From a checkpoint of a small mixture-of-experts model trained on Wikipedia.
Size: width 96, vocabulary 10624.
Experts: 64 experts in each of 6 layers, 112 tanh GELU neurons an expert.
Training: a variant of SOAP for the experts, 230M tokens.
Below are experts of layer 3 (counted from 0) of a mixture-of-experts language model. Rows are named router (the router's row for the expert), up (a neuron's input weights, with its number) and show model dimensions 0-95. Each number is 128 + 24 x the weight over its row's rms, rounded and kept within 0 to 255. Numbers have three digits each.
Before each expert's rows: "gets" lists some tokens that make up at least twice as much of what it gets as of all text. This comes from a sample of Wikipedia text that the model never trained on. Tokens count by the router's weight.

# expert 23
gets: "r", "ch", " would", " |", " can", " to"
router:151146089133147118153134107130142090100120125114129163158101155129110106145094160130149083121113113081151129119117122089157111126127083147174143111111146138124127170113130163145159161109083102150127128124141115135127145123101118108104155118154147095158098155163140137067074124119163097144
up0:110100139176128178092121126126148099118155160126151127112117103151091108107113089135162111121148112104087138144160137119153164177190112100148105095137134153151100150142161158156126140117156178126085135138152133126138123168125116133137150137116094120110125132110107139104102109164094096132

# expert 50
gets: " |", ";", ");", "\";", ".;", " —;"
router:126133092113131132165131125128145103127138132139119112158110122129107145153144159148168093178132150066133151172108153126193110143103085119148095069108143135119118111088117097138160131126111133159138130125145109152111155075135096130104157087145120130125116143140176165120112136120144112139
up0:109079134168104146143137127094171129123146148129114154112124148123096122114149129145175075137131108099095166157150144080172153154128136127187098151143106152138108133106141108132154150089131119144119116120167121109164143120120159129124093134146090102127101169121113157091128133137103148097

# expert 26
gets: " January", " March", " September", " October", " November", " May"
router:137121112113169129163152116122134122128155132126120158144100173126126092135103165099163091123094142087185128138118173154155122153138067156147127142130134121123135161096083163135183131100117102138115135131134123133118148114118103112122135079137127112146093175157134123101108123124167105155
up0:127092135129108163109138093141113096168139126141161128084168092118150138135103122114153155166098105130131159154123105119143142152152151065118144139140131173181114116119145115165131099086125142133115107179129112163130094149150133086172144119152103100146131143134112148107119091114128131108

# expert 61
gets: " \"", " an", " a", ":", " An", "E"
router:139163116125161158150126115113160122097128091133184164163083138144110098138154136112132123140134111097177142133131150114145119130092069135119106128105112119114140172121135153141173115084166126166145152124130078117133177111133101127138149091142140151135124166133137129096083110146140114141
up0:124102105187074174110130135136112110157132134121143113138129133162117123150144112141135113161124118164102126187170152117107124163139115100138164160105154100165131136124119131113156144095139150137110118168177100135091085132151123122126145142117073139119142130131124146058107118140116120121

# expert 31
gets: "-", "–", " over", " up", " re", " under"
router:144125120111176180141142142106088137098167149168160110138097162141138108151093139113134094124135137096141125120141126169161132113132085148142100141108167135119100160099098134145144191117085128146118127141142101145115126118125109113132134111145148143130085171128128160101061130116148109138
up0:114150123138106199126145133138136095115149113135101132123132124119129086106142106151104118132121144099114123172156121127143118144138152075177094139112150164145099136150140168108121129146099138113104103184148131076127141150141127160169127157169106134130082158143087120101128085115110117122

# expert 5
gets: " –", " -", " de", " —", " and", ":"
router:169143120118155121160139112120128119107146130133132157152102164138127072132098138113154116120110129101179142151108143121158140156136051158167120136116138122109126170102096161140189119109102101159134130118129141115111154135109091118129131090138126117144101170154152146100091119118160108156
up0:132127113135091164133160112111180127125158117169119075108106095118107112151138120095153139132125087087112154184122136120169155188094146113155122146113108136135104116153141153121093123099114143112091136134168136133174133174104148125156142128148093119167133142120133139100122111120113101136

# expert 1
gets: "us", ":", "es", "is", "as", "os"
router:128128094108148130176151100104131117133168165123147135162132177145137096141110162107166101122106132097183143151137170094131135132121091163130117123126121100124108173129116149129170139098131087159118127101146113107111122109106111126120123128137122103136098147156154176112089104133184105146
up0:167142091147127177120110137114118128152130141124127141122144129106129133134119117049171143121125119072077147159158141082098134188130153119159121108139113134146127156115117148115128126106149130105105127128176098147138121162125141131149149120129093165120152145150117150124094086166127171123

# expert 21
gets: "o", "re", "ie", "ib", " Re", " series"
router:124136099134144131171184141120123106109155125142145144157114155143112096153124173096143113124103156115202138144099158121137151145146066159128115138116114142106127164095099133126179125116105107166129145152118136140116140127101115109102111080131130114152119178146137157098100121132129128170
up0:114094118169113153107141149141106161152118122116097081142112145161100134137103151111154136134160147148119125156158148120122145150124178070124114138124120178084109125125134138135110115115173140138114119200147104150136148121153126101112109106129098116127149111124069131091114084133098121099

# expert 34
gets: " m", " H", " B", " b", " f", " c"
router:167155132115131159142165112112120096103133132175125154121089109161106114161106138107150115117097133093156122100136166145162093148122100189152106162114106128102138133111114163174158117105117103141139129137119125160100121125164112102115159127134122145144085099128144153079100139124160093148
up0:128130124174118173105125137128139116142158174153097120093121143139135127150132124116136114104123103110056161124126124113121166169108122081166145156125111156118148130086145128103149119105137178143151096149119112151166150151130151158145157142179088134099099128115110157114107124141102095139

# expert 17
gets: " |", ":", ";", "):", " office", " -"
router:154081093127122099134146161109147124149119144134122144130080110171133099185137148138173144132130166099177153167159177153181087153127119126127082136089136129108106141098106158108114092115114104138127141102131101135095134142125145143127123151144137132129127129156138167100099126146116108145
up0:136102103155141092111093119139131099111133127147124114142109099148129156125112113095135092157140073075084136158136128125123175144145161124147095134101103122115147159107153141116150142098103145114107108146158110156160110163147143122171158168152114126120153172131104180111128132119099084143

# expert 47
gets: " a", "le", " an", " A", "ra", "he"
router:149147097105157127150147128131130114126165155117147154178098155171128108132088159082133109130108138101151138151152154155153123157165083155150129118130096114110115169120115144125178138116111085145112130126139115158109167110110097119124143092144133142126095176138134163084100125129172119150
up0:114099087178106142167089154118093127127107135141131127105108115132095118141126129129099114132130137117094075194145160144146144159152163116133131146127096144122134126121144150103151117090102132133076138195148113137163154137146152132165123136141095096137138149150150139092105101154128130097

# expert 6
gets: " 0", " P", " M", " S", " T", " C"
router:153107095122157126153155107118101087138137126143129137159094139152104116205128116126153073126079120110121135120117159118133141125122120178144123136113127095146125128115130171156154114106139102118156159135138102120124158121137102124125126104127147147155087159123124193061109119110118094145
up1:108081140090129090132121149138137121160133093120090143156144123138114155105147130127090126143111155171137154086111149124093107142145182117145118136083127124140114120078092084112155122159126140105149096119148099131143138162130152152150114149155169155119127096066118100129139141119108162138

# expert 43
gets: "s", "ers", " W", "es", "W", "ings"
router:111153110105177148164143100117145100134148137120118142147091120170104160162143148105143102119123149101152153130115144124148111124126104133167117159147135082133104166092108144161187112103105112145114173137100125098109125160104087122122160106129130126143135111145130152109123070115131086170
up0:114090125141130178123115131133123121185111152126104146114123101126134119147133143097149114135133131105091180178111151133114106214122118098179135162119101110165137086135165099115131122088163137121124119155154146116128109137163122084122099126123079137114127112150101142130113136128110119118